config.toml
experts_per_token = 2
routed_scale = 1.5
seq_len = 1024
Below are experts of layer 2 (counted from 0) of a mixture-of-experts language model. Rows are named router (the router's row for the expert), gate (a neuron's input weights, with its number), up (a neuron's input weights, with its number) and show model dimensions 0-127. Each number is 128 + 32 x the weight over its row's rms, rounded and kept within 0 to 255. Numbers have three digits each.
Before each expert's rows: a language model's description of what the expert responds to. This comes from a sample of Wikipedia text that the model never trained on.

# expert 41
What it handles: Work and event nouns. Nouns for creative works, seasons and events after the or a, such as film, album, season, place, race, and infobox chronology.
router:113118133108056171189120107127171186109120136094093127174071127162127043138065137160175047108178128084110119156134111179104184118061115106122136130118113080074126105128101146139131067111128173114119078139132108133152154168089123064136116108129119140115089083119137177106134176084132099118170127138131120105104110170116155155088110078117136117186114132114093147166171098176113146081099
gate1:183165124173141096069137145127124098162139138068125156121125114116133181156128081132059159128090108094210112150167139157154177143152162170135086105122125119148099096183148172147133136143153116147108117107090159166041119127141136193105170125139110128110100134144130188095081177161129094107116145128096125096168200165095123093093120105141181096170154135103147159139128086056129157197148
up1:168166135158139106093131102145149096120116124079156158148122135152133147160134060120095145114063109127207135158198109161096123116177143161107086095101138077144094091187166123150139156151140157161141116116072143178091136138144123177146140147151096120115119142106107158108094184169147130093166133165064105119163156210102152081131096125126149102203167164124138167129128052073148154158174
gate2:072105124088181119066095200100153137094104152142156042125132106154168181087182159138168140141147163155172127102154108100149141112157109161085100078077166112171140140112141146117071199104091134171128155106144148109122152109106124195118149151055154104122082159168090101083163107096082115153144152113159101138140134178145160130126084167089153126124110113149132105134103087144179127183113
up2:144091108075141134098075181128162112103148143126152095114091087129149187123182134122183151156122181109158101133169103159177167107154120109094109095100192071189099110089105117107052156105087129171139160149167131129130167126151153183087121099068132100090095118124137137074139085143106138148167175068161117162122163174116165145115103145101121102132113108117103112172115089150187097195096
gate3:076123169186131097045087205142136139142117130195084156118171136139169186152166123114134137094071126114108089158113156156118141154161164121143151130132137097206157150158179075104152108088101047104091123090197131117095137126110150118153072146121151178153168122114108102132097110122121142192180160125160160167123138121067120124130170116102114163165076134100107100134145077109144127126121
up3:149116112114133178155108132100078120092128154160131104148124125158150164103138093106147120103101124047135122119090123158154104070148109141127157105127230071086151160119122139156146081169140135144135087111129151097090161131115073178053129173126105054155127145060080150067126179190096132088104150159105158117115092107099154093139121100119117149127117137149204172169136144106157100092187
gate4:123098092138120140107066106070148089159090142103160133145154138101090182163179115113086101132142106094165099176156096137124080167168091125106137136105141150197150183164164192077152132146085128102094083077106069191154147138121102154113114130141152112097062118099125110162187118139140167121118099082147131097098184136131099092097120167136136149167074068061158101134105140094099122125087
up4:128135131131134044153108172216111149105146146120120132129126099133182088111122128189117187099132163145092149086101167097130179113136152086149058111140101113157153176115100142143119113094099136155163171157178181118117119147093144126089078134119079142167190145175116178141092118060135085125151155187072125138161094098136130125111156143118121137146172148170097101081186106159157171128186
gate5:179133091144110052096117128087111127154138099149149140147128107140152163154162181045126149170125164121151121099087110079102080148159054100106152127138227160167177160152130115112147157136124159097113170088182112172104104151143135164143148117175187128145107135105088099171149124121145125162121165098125176195109176115151115123168068173111104053123147154140148136131155071124147131094118
up5:133144112107109100093144118067116105153109128112176141144121138204131101163175208064134089184121144122140107092081104160062138140165078146084157117108210156135156173159095101072145125142112120084105172113153136126124126150158164164130108111155171111146086187129141102143137093106148133167119152083098185204096162111173112135166090169101099082093167152133108134141143069141128130106092
gate6:111194164144144134098136166144162099159103115145153200116125100097128134124109097142132138132077098129126105085192156178125153196093071106098115145159111137154160170093155154143146121123151113064088093104121088077059113163102111175155111129069095105162103129128132189144158082153132127108133135176136121103147137127054074061143100135079153178087073158116123145084127120117122153093057
up6:152144151114192162123128113106137115168075142109198158146123141077171095165084128205158117137032101118100086119124144121103154118125075126120127143167111071095172177127157120160156114195132135076135109086075120130130086139185188104143107124121136081148095154120119137128128083096101154101064077120092152111187130166150099128124097103126162098080111179168094135118092137120157181123102
gate7:069112184096156139177094143116090106128068115123128124086114158195149131198196140105116124121151104150097141103133103107079092150142089114165160051101129172186147125125141130123120116174113102176150146145202137144182168152136108122077155136136158159152122124144128134103096112143112112105053094099092126073062165114136131160115146066126134151144130207113072101112122087150120078087120
up7:069116187105168119164104140122146100107082081110141105118117180214159114174183108105115093108143125191107163148103142164082093146150093125148166048128133139140135177109128150146139120158104128163172137142181122130186167124111133112111137170128173161135122093147116111108133139099090117082086089083094102076071152101122143144095161068136153172142157224100103103103127081139130093085114
gate8:103132157121191080122070109179091089154126135081136144109198124134167078076110105099147112166169137093150129157156091123188135078145103125150113104048127154185152160113169124140093176165145114145119123143136158125073119062151103167122095157152110168140109086098122082142130049168107139116093191067162175175145161171140115139147126146140156137184114158106141105133153066123118126130101
up8:142087110091130150089177142099144148149138070144113084134101052090107074132119125135110143137122139187108114092081153129082124204108142146114130163170113109108096127185117183142115071154159084171150145082110074136173088135101135109147147127105151111152130120142142155124133163044159086171102130127107126051158116131123152137068167134131078058070177111173160141140092163128122086170153
gate9:163151154160180118101105098138119091139138145134074089098210074159177106121104120135120164088102115143190159107143174108121123156141089110123144157091190163157117135107181137163139197158089156167106177077110167112091143106151151149170129123085180096101175137146191124189125102155135185131088135105123148059166137162172131121108118174116158127129165146149075118099114114136155064110170
up9:148107139198146065145129077122125164175193152169138120124195070211163092102128131096099136110122145151198095138139175125129106135146115107116164122167148137118122163111117125144109135116122169132149204096116151140058134118127129155139118083106144093162196149149160147148128147105161163150044150130106144088172132162185122159070112118112163111127138150130073134090132142082162093086197
gate10:174147063115094116163094134169069095061123140105142150107168190117081160130157147118157088157142154085125115110108134095144132125171157167122146109104094074165155102137124183078190157139128119181100108138191107118171097151178122162067142177129107113156100101119121132120082151162139147117107160174101144140178161109143169062150126191137146158136154146090097172167088126187175113117175
up10:073103160162169145076080112100186099209171114157154123130120077160184092115106114130145129120094105168127127138135120131098131110078077085106081175152097142127130194097129049146049093109120130058128187159084163145094121114124152131171165072150135160120187112181161160130152097119142101139115107124148145083080115174119101179123120083109095138136085117132119104105162140131131106147098
gate11:119144141130183116130121136115107065124138122139086165165113183150120118119121120182142047176151107092098080083125107129095129194145136126130141123053165148079066072143116099117097149131111154119128123153108099156120155158106112176127164104036123169093098114112166101126143144188093143104124114137165104092127158117123077105141107124120118116193167148143075094202131118118239123121128
up11:150149136135167142128164156082095095098143127127084172156135172120091100105167182154093098169170169106102080104105150086146152132120104119123164121087124109054094071171139134157096142179123126137106101146109064167123151121130133188125130120098150168094123116128141116141176159118116120119083075118153116041090133136146106048057120105150147135171172083158132109178160132083221142111116
gate12:084166011164110089087096165129109084143130124151107108107153115138161154080144120114065137139087120130170090145165146139152157156125138133100112130105094138138142148095182122116145171116083098149128178120086153217075127164078144141146120102134161102176136168137123078199157150145110156070084142142139135115154150152080167084119104084075119153174137129154127117133047121125165126146170
up12:161086130141136106150090191111102145100131131062119159101110210139094140090079207166113156120164114119162123133160122163110129101144148099146118152110092128115156121053101131056159165129127130136103146104129156155081140093088137116159130158072151094161139152139085129164120162138094144116185126118180179165080157096130116162134206171079152144109174199073146126145137108175165146107170
gate13:104125163126182110100115175143109134110087123136180121095109158189141160131150116057105102123164105150101125173080198104132144169154047088098141149116137117148172150150139129171172088121152142155055132130113145184092088049158108180115089128104117150172152202148149114097106170154130154080090119146101155075167133095125159125158091111138100129150091138096097128110069094184119144131159
up13:116133191143172165134162158142125126157100108105114122099069187169123133136171138086134127090166077126155096118074181094126110114112103109125151122156125124142163119126109158102122082169100115188110157164109162213110104081114139121153092126126132117132160151117189162039076118158093145117096123096101164099129177114147164157160098087167146081156064122062079139143052131143068128136120
gate14:093116119146173094125138136120130050229117095172152112029138123059100138107151090129042136174094116133097136101118124146127076157164064067101108153124138096144113166091161132122139148114085105076151178105172122147111141167118124127153158119162090113145134110085128094154113041114104175182098139123138165104139099142116111126146128194107132143167115111069092115162120140131132130129125
up14:088177086182109125072140154123113141047153156149127101188153130149138149204110132155236087119161158117124148178145183083140146139111161133140078100090174145114179123128106148127096123128162175163108130095089100111097186071126142181152098141065135091164154110124078129109132146154077103118133113130123176140156124086107108169162158071144146139073130154123176115130115160102105142113123
gate15:136113135136126146119087187183103081139109139147107150076129143137153099148128104112188128102116210091129127081083148096169103138164068131143101092137144125137115135131161122154131101134092099167149133055101075148165102153085134104097165122105124075136179159198163094127127111106094174154118099158212082120062134163133133105196089101125213143188144137134155110109158144144103151113095
up15:150128122118112161156157126086147122106135120088150103150098099093113117112128138210080161170109107177115100129191120139155168119163147116122080165150146099099098190107092149063152121149120191115142125133199143078135152177155132138091072105158094197099120140060116128088121185165153103075119146185120072134142167071098079100113129093155110148085066113114116092142097091120143113138161
gate16:110126075129119070120107141162073077108164147200117119109160167066119195124132110138172116102112167091159147113104192137158111152119102104116088146114158142163117160091128096145109201109164050168154134068167118148059078119086163159171150170102143137110208153099122107164123092128156167152128114133108161160118165113098127100076104169159155112130131091112121114146095133096189121117157
up16:114154159163047116172163151172149182109103120144104187173124135159168146077180145120135182172136156132142125168149114115104107134108076069131153114126111135190093154190104181123164108168121079145145182134177153105078100134125076152159103133093110146099105123150111094154134098176088150054175157162116100093148171083139154139175157135130119112152067164107106114106147125191127124167147
gate17:076038103164185070110111102093082041173101076145102111098145112157147191097189079163103114111103150154098124082158144132131078127150091152116096070120195114150157123190135092111115123151140060143135137089174145109111135137126130173181124131095143158102162143086124145140158109148132117110101113106128158120182154124133089165187091143089123116149138145140102075102135135187151143135104
up17:137129078114079162127145155102118143104114135143128195116110147141163109134107167181083196111146128104156147181152117174109108143175104140133154079126129126066098158090132073140048141097175135110131121080163057141120163109136146143110109121126102086151145134122175161159176118157102121186132067137123175134100135178157082164131135119165135083072127133173132060123070089080120147050111

# expert 15
What it handles: Line breaks, heading markers. Line breaks ending list items or paragraphs, table pipes, and === heading closers, often after dates like "August 2020" or years.
router:117173155083052169188161117138137124090138156140140171124102149123124149129136111169126112141136096114150104143160127131075186077044156138117172137135090111101127088102140093139122085110223147141174108162153136136169180135117152085174109043102110162077074106205131161135132188112129093161153131164124102098149080117161174136119183136126120105158114120129131158139132122143067169097126
gate3:162081128175145156126130108101081165123139130133107098127134150173058131090083113076162178148116143173169138112142150141132132123135054112180072138110163090121144216105110112146159133173182068099117103109153117157128115134190191137101119119152163178156172092074130107099099157123172118178139119128133161177139136138103141114193088129116126169120152104109124132093171156165100037156104
up3:123106107141133194141137135072138154137113124130109109173098088136159130101197144117128145126079081153150097165128117140140176094134088110114126111124139146131097170070152134168161154157232087115118130118213116173169147133149126137084133186111104185172087128096174172123088181127120160162115094150123087146125086143120137067129086147083139190126135100072104189111191133157088129125102
gate4:158099113176155099180167146097125198115138125138112183052131203103176152114115122086099150146126135079094087101114094092191119174128158146123130109180116164170074159117147151132107158138119110152094145099077130160169163149121125138125143164104089087114120139092085129123090137121107123106100107112166096125046137159156066145085113152119128116118111148156059077124120136120105199161047
up4:079164171115133123110144151094162069143097147149149120207128117122132155121111108160183123085128150192187184095116170165100124111151085142107123165103131138082147074139113102048134111162144139121164148127191099130114078099084150140122129121118116124158175125091163092142158093136131104159170147125147201137155144130063192150150118096161059150161098121160146175129110112147156071090190
gate5:139110134136162124106088044065100130139137133141127101100099149100115099161087109173098122109140137122169162144174111129102069162177115150130084149146125142189134160217040107143131092174123108118115104171086121125107097153156116147110110127142134119125179118054161089161093070063157161059148088110112171154096125128082111129131129142118110205082141188100123129121141173114161101133125
up5:159088128133092164099171183166110135122113114114121105117183125102095153064158150137124139163121105149095095084096111096117182125119167165164144135074191130077198087049141107097143092134117166115164160067155145114083136123117150121088166085136150187135109184119170179125164169150109105197113164133171148136136125138149097122104109131132133070158082062169160139120123126060126117104157
gate6:129109133150151111078145140085055116127105096119105124130212145151149127146098112075078163119127200122137159101115110089161138128159096096111109165123155131144104156167149096185167174148111094149095086118188169144151128115137101145071178156165154092137086133127191131105136115145111185126150094122168150093116131129055046131180149157112117103095178140168151120116092142091140122066200
up6:139159164130146110078107134126147166161047108150110097134086096158097127078098100102113183082046127156103138081108156162125059107097085133139093145134196067098127123106100140116156149066075125091130175167088099083117084096141109108196130085101097136079148177151162121171128165110130107127163164125120126175120136100127162073101121137166073127130136121139172127096141064120141110111148
gate7:132120067130175149111082174146131129110136094164094108112158120086127159140131159097137107132169153105162150122124124090134067184164124141125106128125132143119147173115134121154076112212009076158151195113112121079082056135107188157129082153116159102183141115093097145103077104124193130118107148166108123151196152127098101075077143141118112154153128151128131091128150144126130079149159
up7:114169137145104135097118103125141085127165142088123096100129117190127112123150121133148191079097100141088114107125126166153167116104085110134190157153214121118102063165161129131153139078194179100104118130125145149143156109141070112134176141179141092060164176186133080111219129158130164118164146090101107169116183136172090168135127088130112163163120143111143186109139077131162156121103
gate8:074121066095079107115089093129033172091158146147123133120090101210128135125154106065090123121111137117107152096103144146079117109145153188108140169191130110146122093191132093102158126152058119152112073127142153133138109089163118112073121114090096120143169131172097116072107133153160129120103123097178134207128169086099115087160122137162118132129053176127141101136133147122163155131166
up8:106141202109146103080130160156153130145132108117120118079169140131039131074122152117114123072078116179087192097120122157116149127104071174153163127086159167118162180188104144166079160149135139100112092135168159155147127152176077135138149173146102114128093057120124170118115120134171120152105134107102131097153069180168079136115151118099147114115185089120114064090147186106140114160096
gate9:110075133160171129069090099076118089149104077161107132077156157111093178125093094169123115090093126147133112109131123147178131120200122124178150189134134156106137224190051120165103164115119089119119084110186145151137151114164132161142104125127188111106180079140122132162122101164111127074133137117196163118130116160061085133091123166100145161115140155120130096168122158109120169141159
up9:131046138126172140140058117091073048143085109117123163105097098135147118121090066200120168160087088131140096124154127131121133121135103183137123184112112168096125213095096119167113107083095095091101070106135172153104129142108149097104099101119130122075160135105104161127126151159093107131108167134151148086176105105059070158114158139077135146115130178143108122187161108102149170131142
gate10:126088135098170128151154127117135044148118125123135105124142118144116062156116076103092140152113115150145118162144190021134122125167102145099164167106104094162148147114139139150115121103154119102098120124165114132072097145175040148127108136083135104107167129074076121117095132099087116186119137104161135084115217143145092186117117112116169109082064202110061096126120105104118109114129
up10:103074146074172110153142098097132053097111147097142181169111118202134099141133085098125115158184080128118116213111153082122151089104149111110147145106114119116146112097110179075159184105171171086118121162094076121127112124213089148141132093102115085136177159138112150128056121111072134163083161122155094132144174119135130127159160117107121114055157118130074100133165112086120137138119
gate11:122115078171119120077128133074132134166134148063145174074140150128107159151133118146100131103129191144080140138109143158133091193163054122136115124101107171081125174116133165105124130133092102101142114147169174186080103174145105172081113160157097086080161105101152118106130125126159143069117145107140164114096159163147071138088100155166134159134100155160117040148159128132218155181103
up11:171143101083179138196125075173102109110114168174136145116074124135132151070104142081198100135160071096133116103122117073107108092137205170183145093139106150173138147109151173109154128100170139111135143087146084132105134159136121114142126151125174166113108166165094116155107140152175117139140100124150123193202144120105147132151132094069188123136140114131125174193138171121080112052110
gate12:127138118125160069059128140124138150136059145099083105167166172192111126127140148113111184125109190136125113096111097115113098128132094079224130146089106111115113155151148090104107152116053130142113182096137087149111129122111138089139076111178151175132037178136135131099161105118135146144159101137092146141158119101137176119113146154161128144109102154056142212138169094168081126147169
up12:122165042183114175154102157095133093153142169150181127080154068137105107106122095133079072115096130124108131199121147174134194152177158130079170111188175123122141158072134170151159119143172143144083098124044165098176152148154145140102136112113175112124202121092111150138097142107119101103111145114151114157085123143117092114128148115127184110152118106179067080117143134093142119137151
gate13:099044161132114137064117182108115098132128067126130167145194096043129130143046117149141144069156188134162162143133140122146090147202109134125147184121119147199100117128100099176126072133129127140157105085098121142121086116175093124101169161098126151197138124106120146172155099130114137102133138136128154196120188124154098131123138161128089158120102142161121104176118090117163100072133
up13:141125127091108120172119102158089126174128162138083117129132210146144130120147122101128134202065112110099105096115144155110136139095145116150150078070095163108134171098082147084138230086120145137109147119129152160107162176115118147126144094176118107091188184080133132150103135140159110144102145117126127120190075136126077128149148114077170083170117110162160117119143174176067220146155
gate14:104092117174167064097147134096142111090113111089124126095120107094061067131179141107052151104063125157119141136133154075116090101159112079138139157111103163197074128089094103154122158123080094124136127143166181146149155134124130184138158115140146130161158078159114109137088103114142194075116176121099147142126114159107123034138140156107150190137165140160104153153166096064153098119125
up14:132148109143122189102118089143103097120188118193154152117114146103158159133118128094165096163143098134151093143103142135118169175133136172115104118094130155075212158155152143112142075121197114153106136093054072097122148092081148079113100162102108150167125184123117135189170184109165103162157081165110107127106164104179134189135139143133110065088107117087198073121106159123115140139128
gate15:135120109181129093064067172048079122145128130125122082120139129132126123137066105138061105140091172144149093190135124098143105184160110151125095118171145145149094136136134121117112161122116080142084147104107102159140112074146133142055131161125112146121211082092127077087099076117137174102130146132129182145164132122101128074168065193093119140163096147141065127150151136108143141090068
up15:143138161163111092143061125123114067120096163163090133152103145122102113096064122146117091156105092114134103138084097138128116107094130105172177090183134149152094122141156108129127155110171139156175160101099124151116132131155085120102141166076136093010173135088176098106061095103139128152134065127102137144124122129142136086161116123102077116200107145130151146180130205060123102069111
gate16:126093161166212089147097121126102054156079105166135141106181131104135146144105060124131126142087163111137125146096160079147171188129088137105126152140138142142129132128108151108125127209088095127158116081120215132105081118093101122093131144123102093189134103107083131163150065139120163090133078106125153157114146133140107131202080162118146131120147173085059112123178125073176094141144
up16:130137140165193103189106130132157083128135122142175145096208126087096079113074075132154113188112171130126110164069104091114124173129098096128102065089109172138119113139104124109112107150124144145128093160093175140093124118071159116139145129110146091165160123152074175154179083102117126166113127110115127180155130136167120110215147095111122129066150163140102091108217118107151098100181
gate17:131135097155146124157088142092135071150068109144101130111083135175156124171127116084096124069104153189056167088161146124098123122156133035140091110142198115122093151119138141159129168109051117118106122195181137155130135148109151083139099067110092098076167093088163120145170094141146117079111156105112129085133110161113090065109107124113156190124128122090099096103133131143127067143102
up17:168167160116131115085166096112093140114124108083114111160106104193130140061092097121163140084097137156145138138151177168102203140109102134111125105100070084135172111102167114137092073110090154113130188105107122107178095183119163118124142149109154091118120171090093133159081191072121128107155170166134050129104125134109200140062141152078123156132076139175117153158131164113136163090109
gate18:106109080164133087103118174123083098214185172123108134108205179177115126124052097081144106083206125168124135106101166077130138129129053123145072116111140123131127142117103108074096175100106086135165087091139078115146096171138100134121128117088145094162188127109107096136128119145148159163078167121114172110154160154099125162100131174143146149148123137166169131070156167164137134129127
up18:140090137167118083094169198139085121158128144110121125181164157152097141155103086098145146068175130128103126103036140080061160160129109121134086161122102124114138125141157123030102105132109089148170116119122081149167136125150139131085159114084092095152181091131065142145149087145112189132103120166127135126188128125082130098079136133110144108151113077154132155070180203161123143113138
gate19:123124085147201163121162130144113143203085093140109157105170193094122205101089135153107165127194127161164132114083124180162118114213071131106148146116097108161126101101152170168154173161157083091134111140160119101106130099170136081127158118199109153203136142141118111118119140188127066132096147130142126101138152084110143132138102146158107136168140138131085182180175150127127131096100
up19:151105180130107120114091142085141119093197142120135115128107096184120036159200108163152076137071158124173104133210168046084115126095177119090129132178154162068139158140112113081145167126091126137116116100147150158135114140068144177115109124126110090103138099138169122106141097114104168126178160108108101152141131159136121101112113100103191118100085074133131102058069121124144109150136

# expert 33
What it handles: Dates and "in". Month names opening dates in lists and tables, such as July 14, 29 March, plus "in", "In", "during" before times or places.
router:162152192065118110103152126201159091136155173073146108165089119114092149152133108179163112115186144126143098097109165132085157103030164154122136113136138122149125096138123076138144133082148159120103133192111100125188159128100106119188077113094142153130100139169126202164124182112075125136160085166098105129131108112167138137163139070133107084212128136095099124107100109128122108093156
gate2:102159151133179124096099180080149053189070155159081183091129132130158108195109133119158030126089133117127195121115111089078146155113161152129118126106084169134150172150143135141131130174140122112164137181150084134097117151112135172157096151131111115153130101179139087141178112149152129125142199152151147106116094098132075118085111128113099113043160150096106092168158118087079126137109
up2:101103128158079149128076095127134170103094116136092139135154064104160122130087107146128120133201067143125094145126174159100130165129126125168156140165137105092104170090093163126139101120168162120179154066129133098167174165145137144140092138101151098121099115127109132197124119092175151118197042156084162155089172183085143120189203092140158163138138131155167137109130138143192130178123
gate3:183142138127142071089140149176050043146108072156110148094114160107167086079133135158138070119078167088128136149187122151120149117168065132118159099084131116157126117135129147124058153175088136161085121128146137116118120181189125110083199155118133136116174110065163120121143102139156144125097122142137152105138112117042185149126147105097132143138106168123192175133155114133110119156087
up3:142148165114115091135155131082079064138087115162138138037162153145114148105097181128191139221077132120156178157123145187058106169112130138117140147139088138118152167167144115171082130154128071120141159128151155148148134197133123127133177114150116125121150066129131118089126121143109046143144118106123143137206121074075155141126156162103114140147111146076128200156143125142166125109152
gate4:111167120145154112063123166116122125122143096168054176058191208112171120158114144136157131165061081118151143093140086129145100165191125129122165151122123148189156155108086171165107139163053076169128168131197135115136117112171109105103104163114123158110096131134147127095055101141153139138114110105100138130146096131157085120165185140112145098180112119176097124131161125136178150178110
up4:184134134146098126129118114106079113104161146099180052171088091136108117094144127107083093109175137155087109155186139084093154110116157140146100099142134186132151100127167106083150099129135216072127093101104147093133127139099123157123175086158126083138156090116128134237165159157136114139137166104178145160097125120096109136092049187153114149116105153085124146109099058094106128112145
gate5:082119131177107088102118081163095091093173128152080128106090145147117119136127121140058126123153083131070132065141105154109106123129083133151114139188176138076116149169143184126048176154093134119071134118184153133130103106134124127041109092164138169091172110152153084144099109156161076102094111101145123110104095152189095112101105210149158129173123128154147094150184125138097097138133
up5:132086124136105120154082125162123108135183123154063133120123144156143106172145125147130135090134084113065133069117132168094115160086099108180150130155178098087080139185146131136054107171178087136110115143172148178118053152126124080012151138152166153111124140148150105153102089132151097135154156155094170074099110132195134108094080162125100096165110131102134108166168130151101100150141
gate6:077172045131156116109111173180105118115092094083155139112152153106113107149175092162183087093084118190102133120168105132143164185144146130101111152115104167123129123112085128148150144145074133171100107101185159149120070162107153144101110167095114125148100163139131072197131110117116173129145216097177110057085123125066195122120147101125155139117104147111113100168167128138149160158152
up6:185130182162136102123127118083137090137215115152113158126117094127146159146071128062073169165105155074157153163125122084132076123124118142131145104141169065104069123080176134108123086144162121088138102137104164118145148139171117131133108120098117140095127112136115154087081120173146092147148071170096168158159139151138075156120125189157073150156167073110121172054087102147102107142072
gate7:139119127157098136098042115197092167162111022140078141146154137097090133151107133097116150075127103166172102168104115079113141153109178103151135128171168122155149103084124151066107151155114125119118175096132103111123122093098112120107075130123124099151126134119115158159212109210114116114086184143128070118120146084101173123175109104157104067118145106132082152127092142158102089153169
up7:109164097095131100151152120130197120125111224158160111149121196123159146114144142098151139152173141118078176095127120149184136056156063066112167082090175127106140124160135090154124115162136176113119122135142097144123097111162144125150184131160118176117167127166087109077093172065147153117153098140108159159140095176119173107118116142109160158111095157149135110180094113069190150150073
gate8:177129092179158087137140180090108100195154089155076149065175208087150129123158127116121098177157095074096134121141138145131104136146118108154091122101205124132103118136132175095074107125099109131125146108118127185135077101192117180105076184160134084100128120138166119156124138131161126073131135123125138149090150120054104134091119163128168086082075167143138115112122172086193102119134
up8:172122105196165135069115170143099165157185115139081127083175174124143091076139090125143061168176095091096113112125135117137114134131123126135087118102167123156111108072127170096121154149070112082118139168110126147123105140135141193119099193098105104051088106103160104110151117138148113068124143157161090122107189116107112136146163145184180126072090171133089108060093144110126081111107
gate9:094144074147145083077135167103097080107093118145056129155115169082120151137156132085047103112106168118119137105120195186159142165118122071172140102147152156138118196146088115095179095107101133114120072084164147155131107090148138132148135137150132150140156181116103101098091170123156116146159166162129106110056146144159097173111113199171140133097160153172168112133146128111154174170070
up9:124100128149104153107145098144164139146167094120154114136150090124140128098136135179171152132140134132098152143108077043107109086169139191093100120093124135144132062174120129204074122139137137111120190118086148134151130182127098116104109147109143068077070038124160143174136121149163146156119128104141238135150096146121135115145093070130088139101101096096108152122147135138112071079193
gate10:081143095177162075096083138156111088094113108127116162094204155096145114119143107080096102078121126195161133141156102150125121166178091113108097129181164150162142100105131164141135110174076057124133097074178183160205100109110085146118121132107144101154150071092081119172121098150184149120115205125133159142133157111107200110115172152098102143126139133084122110132117125103149134124073
up10:104153118161090016132138182144125124075120110109141200157171127094160139161161101061143128096161093190170105165138105151098094121125139131131112176146131108146109143131133145164144110162113066152122130115186167182192124102130053140115141091089145158152100099067108123131117171132192137117112151186094159138188176091124155156117158141119081109119154104085149105177101130099133146123107
gate11:190113096091153108059061158129053095182093093164099162086113128105053185103138151102079133085107149170128145138100123142144138117211098085097143157152142172110087160177180169178103112119092106140149110109164131115096121143110156114087124132156175102134134134124171105124087104127181191100168124052174122157120150112135113157128116161158157123110090124126115135144179111118136122118075
up11:118107130087099131148067116120096155126068183119120154123103111131084194161109172094097121095129096145168119123088136086126110147118105124079132201172174062103093127134208101131098222108101136164141098079117150131090118111159158147120126077088074138109121133111175120177146153138128170100117095094123092180136151130115061102117140072136117150142072099137154105111184127089150091140174
gate12:087108056184161082128128156083078112141090097142085069079168138081078191175063150147103149126142188117155142074118092134126111126152077123136137107123172143116119154124124144121115150207096073145109140077165124182108104160123176117110148170117160103128143096118130129077124144153103142086081139109168149161144085135079073140183119173134134168069149106079128152175133106108137133141124
up12:103151055160123118158186122107121162139147146152147097151150107092138109187068094124080141108146150103170142070108125113119132142141120152167106096123167115146123131118131067094099174181106120171130105123224134181108136146071131115130104119093125124122139138103086087061100144185109103147098126133098199128110100121067100148141144215165150101107143139082149129203163140140141093199112
gate13:098177098177129090147092111130110120125120093151123099123141196121130126160163108116165144170089130135145138088040173103165114144110061094137133187095192125117158110193154168111056184126091146166129099079155140175104083132129173146150102186078087102167122197120116046133134134119147123118096147112122108106112159115134099089059128145176176099105115137111119145111103083131126112104135
up13:120151110144102114137114088129128138142082128163122109099166163129146118162151079133242152169108158145156134114061189143148129127115100079173105176091163111120189109178149152109101194147107140165144112079165125148147099177139182140138124151082055117175143196141066067125122132102136111137093150128131101107100134152109093073087129146134199092103123122107138134089099108175090130089129
gate14:088088136157113167130105139081115097185121103116097107025091125120105137172173156154107126071097152183172127138154135137145092084153103137164145148149089165127094202151163145105098121127110111166151110125133130187147093108107118111085121167088157159110108123106062120169144113072129144087074122116168156160125178185086092077156127165129108093118103144145112112124113126188150049188129
up14:183136127167137133100148140157163083124176129158092163131168165104110156104136130117109124089137147094111131072140140112091180181124150172146138133081199129153077107118154178169138158145072123106150117116158190165079084109100118134151118138123186079117174113082110137116130131178250102131119181161119139078121199162069073130165108109170122107169144133107125102135117139144096137115148
gate15:087179041087127086164095095111077099167144130133123119158180198112130117135139145125114124126087198170161128120125121165076114140150127148087105157053104100123107129123103165073152175148139104155182094168172140127176178142138148113154114095161121142141149131095096075116098105146140114147136126203081187144073052149154086152142130154115078146124121134131108072117119126149140182087106
up15:115079183188142130091200147133167139055150140144090111114078069154108126149147128127094093108158081119106113128122147107157122148110115138160157076176159136134172127124178089162130086102110115118058139077102107131104093132123078164094098173047150115113108113161155122146170155081141134104142137067153083115176180134094157105056128103116141122117172151143134181141125147122112060181161
gate16:109123041190136158116108097093122070182162106141122173105141160084175132096179155132156159131097095148150150114159146138121117156140093129124140142149171089128110156130097072121129099153094073175138111120218176155099063152080166209122166152135121107134134123111111119151109061151125159122125171119139131173126154148126125154148105166081188152158141100210094088152121111167163117146099
up16:054173100127168173106090132137138107132086169150125177073128098103163102073109107105105103132158123099150179189107102147119176087076132159156131104127144130178138115157149171058112071177089130120137169145188077123115134080118156136154102146108165160110074099123096120126205152164103141187068136128133105098136103148117076171103076158141132106118120168108110109149127192138161169135153
gate17:092174112092131103151128094165183152162140184201107131110206112071140128113109115163079093139083125123106175103131095128143086150132089123156094121163140161158113125135102106131119170157138075146137154146157118115124162157048134142085142194140100122074121120066150156126139152205155150146160176093145118085158097197059134079135087142179108138113129115143145106079125128082161117116173
up17:210109133169134151098159106114104143085101161102107130143098061191083128099099154111168134108170124129137125119131123109109150073134180177157162137096059126139121114160174161123142046090082203111143115176116156142146075177195165112114116085109117138123137112137122080175183160116116129150094148138121136168064152093159123116136163087058173096098116126095098122163118159126112152137093
gate18:161127114170078055113098100110105059172097068147160098112184135144135141127156135083114167088092101136125163080156125163127124104155061132131100158118166150080136142126164151170119105085091104117145151114190121183134102099127117150072147098122111183075190109131112107141075048150109160148147160079104185096138137118060120103075138145146174154103097136142097084142147129105148157101142
up18:089131119122185186111117108100093101093161096142048139123083146166144160151063108118186129162116093122149090105090141111105154128111101110171187145095125116169132118136073138119072112107137129129064124124119109134145095166162115101106134064121121095155142134210132086089107164188157167185102133100068128109170139145174093079147086136122155127122185126123166155144200164066125122129138